From a checkpoint of a small mixture-of-experts model trained on Wikipedia: 10 layers, width 384.
Below are experts of layer 7 (counted from 0) of a mixture-of-experts language model. Rows are named router (the router's row for the expert), gate (a neuron's input weights, with its number), up (a neuron's input weights, with its number) and show model dimensions 0-95. Each number is 128 + 32 x the weight over its row's rms, rounded and kept within 0 to 255.
Before each expert's rows: "gets" lists some tokens that make up at least twice as much of what it gets as of all text; "comes after" lists some tokens at least twice as common just before its tokens as in all text. This comes from a sample of Wikipedia text that the model never trained on. Tokens count by the router's weight.

# expert 16
gets: ",", " at", " July", " June", " May", " March"
comes after: " in", ".", " In", "20", "In", " on"
router [194 120 112 164 171 112 135  86 170  98 128 140 103 117 191 111 186  99 139 128 146  85 125 166 143 156 167 128 146  83 101 121 111 175 118 139 168 186  99 151 105 111 129 127  68 141 148 136  88 103 139 149 202 180 117 130 100 118 127 186  67 112 136 100  70 135 131  58 120  95 134 129  70  65 134 144  67 160 145 114  83 106 113 117  70  98 109 139 174 150 133 147 146 163 140 164]
gate0 [133 177 160 129 149 107 169 164 109  97 141 103 144 124 133  98 130 209 124 120 175 147 127 166 136 132 140 179 141 128  86 140 114 130 105 166 115 148 170 121 166 113 144 183 158 103 120 192 152 107 156  57 158 177  91 160 155 187 205 138 117  71 106  71 173 184 140 187 116 126 149 129 157 103 145 171 136 109  78  88 130  98 112  97  85 194 169 122  84 150 124  96 107 142 108 137]
up0 [119 139 155 123 114 161 107 111  69 138 127 177 118  97 127 141 136  76 163 120 129 157 157  52  81 156 110 138 125 119 119 210  57 163 101 164 109 133 142 176 155  81 107 141 137 146 160 159 104 112 126 105 114 141 121 118 108 115  84 125 135 127 117 137 178 118 141 107 168 127 113  75 188 104 113 116  82 142 110 139 147 132 173 124 162 150 135  96 163 133 149 119 147 169 155 186]
gate1 [ 98  44 114 168 122  79  58  60 104  90 146 184 117  71 133 111 151 190 116 111  72 189  77 111 144 106 157 103  79 157  97 144  85 128 116 164  71 136 119 161 143 195 124 121  83 127 164 118 114  81 162 155 113 115 128 128  83 169 123 177  63 159 125  76 100  92 179 153 153 121 136 169 127  87 136 172 201 148 153 108 136 157 102 106  79 134  82 161 149 100 107 111 100 147 123 145]
up1 [172 105 122  71 145  97 163 104 136 111 115  89 172  91  93  86 117 149  83 126 135  66 144 117 102 166 145 113 145 153 140 113 145 138 122 136 159 149  92 160  92 154 122 143 128 141 141 136 196  90  91 140 162 146 174 164 134 137 148  98  82 130 162  88 159 147  92 107 201 164 131  93 132 120 162 114 158  96 153 119  96 106 188 124  90 128 144 162 108  70 117 166 137  82 103 120]
gate2 [123 142 142 106  80  86 114 127 209 157 179  82 131 116  91  73 107 146  96  91 186 149 161  92 159 143 101 138 122 135 160 141 160 124 140  96 125 116 133  79 144 221 151 142 176  88 129 115 138 142 182 101 103 152 143 161 189 143 117 117  95 123 114 140 108 132 120 117 141 219 178 138 113 171 137 144 172  94 125 121 153 139 100 143 132 163 138 131  98 130 138 155 119 178 190 120]
up2 [148 103 143 156 173 186 184 109  88 131 166 170 137 112 135 104 108  84 111 192 136 128 129 187 175 114 141  65 146 133  61 123  97 130 142  85 132  92  97 169  97  71 133 113 159 168 113 108 157 136  70 174 131 143  85 104 155 170 212 145 110 136 155 103 140 148 147 176 112  72 104 129 126  78 138 132 141 184 153 111 128 171  90 119  89 163 102 195 171  96 171 158 128 100  99  82]
gate3 [149  67 147 121 130 170 112 164  98 126 162 119  57 141 124 127 170  75 166 115 191 110 124 136 106 124 118  62 122 161 112 138 148 191 126 154 200 110 126  98 109 164 171 136 147 107 123 120 115 116  90 102  90 109 133 103  81 113  91 142 130  63 118 191  84 168 108 138  96  98  90 144 145 117 128 180  83 121 107  97  97 153 122 129 213  67 160 126 135 121 163  58 111 175 118 101]
up3 [122 142 101 119 127 161  98 125  78 135 105 136 164  88 100 108 178 117 122 150 126 158 183 153 116  79 155 142  74 155 111 164 198 166 177 154 178 129  79 111 187 141 153 141 120 132 144  93 113 133  73 101 144 130 176 166 135  97 126 100 173 151 137  92  83 111 141 139 145 175 111 108  89 142  93 122 100 137 115 127 175 141 109 138 164 162 173  99 132 111 148 141  70 111  65 136]
gate4 [102 109 117 154 145 156 110 136 151 115 173  90 154 118 110 174 187 113  80  87 121  66 108 132 133 112 143  46 113 134 193 117 161 132  76  88 144 130 120  75 126 189 145 139 128 110  97 145 105 123 137 107 114 106 131 142 156  52 102 101  94 159 124 150 137 140 101 144  95 114 181 184 130 182 149 104 151 143  86  54 157 191 169 148 110 126 160 146 138 118 106 100 136 172  96 142]
up4 [185 129 213  72 137  91 145  86  80 114  91 120 213 119 145 131 139 144 159 156 112 103 173 112 120 159 117 161 104 104 171  75 119 139 123 163 167 127 119 215 119  92 149 156 149 151 171  88 160 122 116 160 105 121 135 137 129 106 127 106 121 142 163 115 179 150 143 112 140 170  83  99 146  64  98  74  85 136 121 106  89 143 140 189 169 130 126 126 127 130 147  67 141  91 133 118]
gate5 [105 206  73 136 123 154 160 123 179 126  68  70 121 136 110  71 159 109 123 116 211 143 184 135 142 146  83 174 129 172 124 102 103  76 159 164 130 128 138 170 146 183 147 165 106 118 141 109  96  55 145 133 159 118 151 143 164 124 116 142 112 134 123 128 122 156  95 153 136 160 142 134 111 119  77 126 155  67 118  97 193  94 108 126 123 122 155  93 155 108 201 144 181 158 152 125]
up5 [ 60  94 151 171  49  89 117 169 142 122 133 174 189 139 131 138 104 130 113 140  82 146  85  91  87  92  84 107 169  92 135 106 116 189 118  76 124 130 143 100 177 114 114  68 138 152 109 137 155 132 126 130 163 122 149 100 101  95 164 117 175 112  94 130 105 124 158 112 130 151 156 131 110 126 205 143  99 180 154 124 105 161 134 134 129  98 159  88  89  69  76 124 143 117 112 130]
gate6 [195 119 104 128  60 164 130 101 141 100  99 190 125  92 186 162 105  92 136  78 170 170  75 154 174  98  92 120 132 148 119 135 171  88 126 156 104 144 199 157 166 117 144 116 144 180 137 127  77 146 134 163  94 134  89 123  92 137 171 151 133 123 118 153 150 141  97 189 126 121 132 101 171 116 164 126 126 102 149  78 130 154 143  88 142 113 149 140  95  92 154 138 109 105 111 138]
up6 [ 98 157 161  74 162 151 111 156  83 184 122  73 162 121  98 143  99 101 132 159 105  98 135  48 161 159 115 181 106 118 157  76 152  96  99 131 125 157 152  96 164 131 156 151 102 155 129 128 106 137  62 132 157 135  97 119 130 136 154  90 121  91 159 115 165  89 146 100 145 102  73  94 122 154 129  92 155  65  88 157  98 110 100 126 158 119 159 128  98 111 172 107 122 122 112 125]
gate7 [141 105  91 166 112  82 109 167  78 194 161 107 163 155 128 128  40 166 120 130 122 120 146 151 183  96  96 122 128  71 104 110 132 146 117 154 146 135 134 104 151 111 189  78 188 130  90 174 111 103 150 161  88 134 130  26 101 136 102 134 106 106  80 130 169 114 161 130 152 187 150 116 138 166 108  83 117 159  88 150 102 126 185 130 117 146 115 202 101 158 143  83 115 132 135 149]
up7 [132  70 113 108 128 172 125 132 163 147 131 123 147 205 106 125 105 140 109 171 103 115  82 121 131 178 152 152 154 133 107 136 119  97 139 116 148 158 125 116 104  80 175 123 109 117 158 124 138 129  59 134  83 143 162 186 184  99 102  77 139  82 176 133 138  80 123 116 186 112 158 116  94 130 192 101 170 139 141  69 110 153 113 119 173 115 172 148 154 155  97 198 102 127  96 118]
gate8 [135 122  96 155  84 121  94  90  76  89 104 101  96 170  72  90 127 123 123 154 167 160 153 146  68  92 101 140 161  88 124 106 103 180 205 177 148 143  96  45 117 125 120  96 159 134 107  95 177 162 151  78 110 125  70 151 172 121 107 154 120 147 104 104 122  99 142 131 118 147 136 178 104  74 155 161 173 127 155 123  73 182 150 152  94 140  86 136 139 102 163 144 115 189 172  94]
up8 [106 113 116 102  83 134 175  77 105 139 117  94  93 131 113 132 119 136 123 107 158 121 134 106  85 194 190  82 119 125 129 154 151 121 140 158 106 136  88 175  87 166 137 220 164 155 144 152 172 155  79 165  81  87 167 135 143 135 133 158 165 170 203  80 160 185 133 112 121 123 154 142 145 155  86  97 154 160 149 136 101 188 139 144 115 177 136 168 120 162  52 109 113 129 167 127]
gate9 [146 154 124 124  97 142 147  94 124 133 134 112 134 221 124 159 145 101  95  70  77  89 119 135 171 157 163 160 139 110 130  85 122  86 141 187 104 139 136 121 127 145 139 142 133 114 156 105 116 124 167 153 165  89 136 143 174 111 114  75  98 206  66 158 122 147 138 109 111 120 120 144 194 111 126  91 119 114  69 142 150 150  82 121  69  92 123 221 144 140 115 108 100 162 110 132]
up9 [187 130 148  91 120 143 125 114 123 129 137 121 116 185 152 112 118 130 108 107  79  72 103 130 183 145 153 145 135 193 155 100  97 101 100 198 149 126 117 127 123 205 145  89 109 128 183  69 113 126 159 140 150 126 135 127 140 161 100 104  45 161  72 126 114 147 114 138 108  76 126 178 121 132 107 138  63  54 107 126 124  99  68 100 123 118 106 144  84 167 151 181  73 190 134 108]
gate10 [101 131 140 127  93 172 106 143 158  89 108 129 103 119 128 144 118 147 105 182  82 115 139 186 168 114  80 143 199 122 136 163 126 111 109 114 150  73 117 162 117 130 133 140 128 104 151  93 144 121 128 151 101 147 150  98 137  69 138 144 125 107 138 159 177 154 135 119 107 121  53 152 133 125 118  96 140 150 136  81 135 156  97 168  78 139 138 107 141 178 118 115 123  90  85 118]
up10 [107 113 146 152 183  79  59 157  96 164 130 124 157  62 103 115 164 126 140 160 135 160 108 122 161 206 145  79 149 146 107 157 147 116  96 104 133 145 142 112 141 128 152 123 209  64 124 160 129  74 139  58 140  99 128 137 100 137 159 130  94 139 155  82 142 161 110 140  80 163 105 163 131 123  80 195 119 178  72 114 150  99 103 144 113 111 174 107  84  93 174 172 143 129 136 148]
gate11 [175  83 161 120 137 105 125  96  81 121 112 132 188 139 106 121  88 136 144 157  96  92 141  77  92 118 149 110 150  86  90  59 158 137 155 182  97 114  99 161 104 140 219  63 178 179 124 131 122 118 118 131 185 154 130 170 165 142  76 122 166  85 143 165 163 174 108 111 167 113 156  80  94  89 111 167 165  96  46 133 137 143 154 158 125 137 158 101 130 160 174  98 154  91  90 139]
up11 [ 95 110 135 127 143 118 145 128  97 148 107 134  89  97  96 114 185 105 151 109 135 135 190 136 176  86 123 128 118 164 102 142  87 121  89 154 129 161  93 148 165  99 103 129 150  97 147 165  78 125 157 232 199 122 161 122 133 113 149 155 131 123  97 143 160 132 150 137  72  93 125 129 136 112 103 172  95 187  94 122 184 118  66 104  38  88 133 109 156  96 170 147 104  70 165  76]
gate12 [132 128  69 119 100 172 115 136  52 127 151 143 160 168  93 137 125 134 169 153 114 140  85 151 203  58 145  95 120 174  95  95  65 104 113 145 122 128 148 145 127 113 150  84 161 122 111  82 166 134 161 181 127 153 127 122 114 153  73 102 129  98 101  89 108 105 141 141 185 119 123 169 143  90  92 117 232 137 105 205  98 147 129 124 102 189 115  59 140 112 169 139 131 125 142 114]
up12 [ 78 126 126 124 126 169 177 105  99 131 143 117 144 152 132 117 137 137 147  90 122  96 137  87 153 141  87 169  72 111 108 130  72 122 149 127  91 106 162  95 161  86 107 129 132 130 182  85 134 152 142 155 121 191 168 134 120 220  90 131 189 166 105 134  99 129 175 179 115 115 145 133 142  81 144 136 108 120  95  81 174 110 110  85 177 103 118 189 120  43 123  91  75 114 146 111]
gate13 [169 124 100 129 121 117 128 157 159 132 121 102 133 143 112 158 123 126 118 113 138  76 116 118 151 125 105 160 128 163  97  64 138 135 138 168 147 151 121 153 129 144 135 108 148 111 126 162 104 154 133 157 177 123  78 136 138 156 110 183  77 188  92  90 153 129  88 125 132 152 143 209 116 101  95 132 139  97 125 175 162 225 123 105 132 105 100  79  74 156 161 177 173 132 209 176]
up13 [109 131 109 142 145 122 122 165 108 231 134  98 130  96  97 158 105 138  93 163  66  67 191 152 145 130 113 103 130  98 121 164  74 122 134 129 125 102 139 114 124 136 170 122 123  93 141  76 157 145  66 126  68 127 117 125 101 122 119  58 120 104 121 124 128 135 129 147 166 128  95  86 164 136 146 120 102 196  69 143 144  93 210 142 135 188 116 125 137 177 116 101  88 168 112  60]
gate14 [136 191 119  89 110  61  65 109  83 107 115 164 144 148 121 150 128 133 150 113 141  82 148  99 156 109  93 129 109 127 160 100 183 156 125 147 114 156 100 134 125 131 147 130 109 151 144 143 139 126  91  55  95  85  84 165  87 183  87 146 100 153  73 123 128 112 119 137 149 197  99  82 135  75 188  90 156 125 176 140 105 173 160 160 130 164 138  63 127  66 167 140 144 101 153 128]
up14 [116 178 146 142 131 115  53 158 124  94 172 142 101 140 205 184 108 143 104 129 155  82  93 137 126 181 136  50 109  68  98 136 119 103 130 134 124 151 110  97 144 121 148  57 129 142 156  95 110 133 156 138 118 102  67 164  95 122 122 191  91 112 139 121  92 138 119 160 112 163 124  37 114  95  79 133  92  96 130 114 155 224 100 164  64 167 159 128  94 120 124 197 151 166 150 104]
gate15 [ 63 107 153 141 145 151  65 126 135 172  59 145 106 154 135 138 136 188 103 125  84 118 140 181 140 112 145 120 101 187 105 194  94  85  87 141  89 155 152 119 137 102 128 151 117 145 160  99 143 192 169  96 149 122 118  77 131 185 112 157 116 111 149  99 141 125 121 153  59 128  98  97 202 149 111 125 154 103 164 119 112 159 161 154 126 176 139 101 147 165  81 115 130 157 119 121]
up15 [173 139 159 112 132  88 153 116 138  92 202 139 209 134 194 179  93 140 125 120 164 137 179 153 126 168 173  61 125  93 191 109 135 137 119 110  79 128  63 144 120 103  64 182 107 130  99 167 193 140 120 122 213 126 104  91 105 187 137  81 107 112 164 104 131 101 105 175  87  53 158  94 137 116 174 134 100 132 132  81 114  97 106  96  84 147 138 128 112  91 155 205 159 128  77 136]
gate16 [136 128  90 129 108 148 181 157 174 163  89 147 102 122 164 101 134  63 133 145 198 126 127 121 112 136 126 120 184 125 117 159 137 161  90 114 117 132 133 113 102 134 124 129 122  51 145 182 132 195 157  62  92 125 117 158  73 172 162 132 165  71 170 181 151 164 166 153 124 139 146 174 154 198 147  82  92 150 120  84 169 101 142 125  67 182 152  90 117 157 134 149 123 182 171 129]
up16 [150 100 170 146 130 120 130 165 153 170 106 145  63 142 123 144  98 116 139 127 128  99 136 118 172 119  96  95  52 117 121 114 147 103 116 133 121 140 178 105  71 124 121 103 145 119  58 186  69 127  81 211  99 135  87  68  92 155 156 166 143 172 126 136 130 102 104 124  87 160  69 149 134 175 112 162  87 110  91 150  77 126  56 191 165 128 143 160 154  91 145 131 108 113  93 141]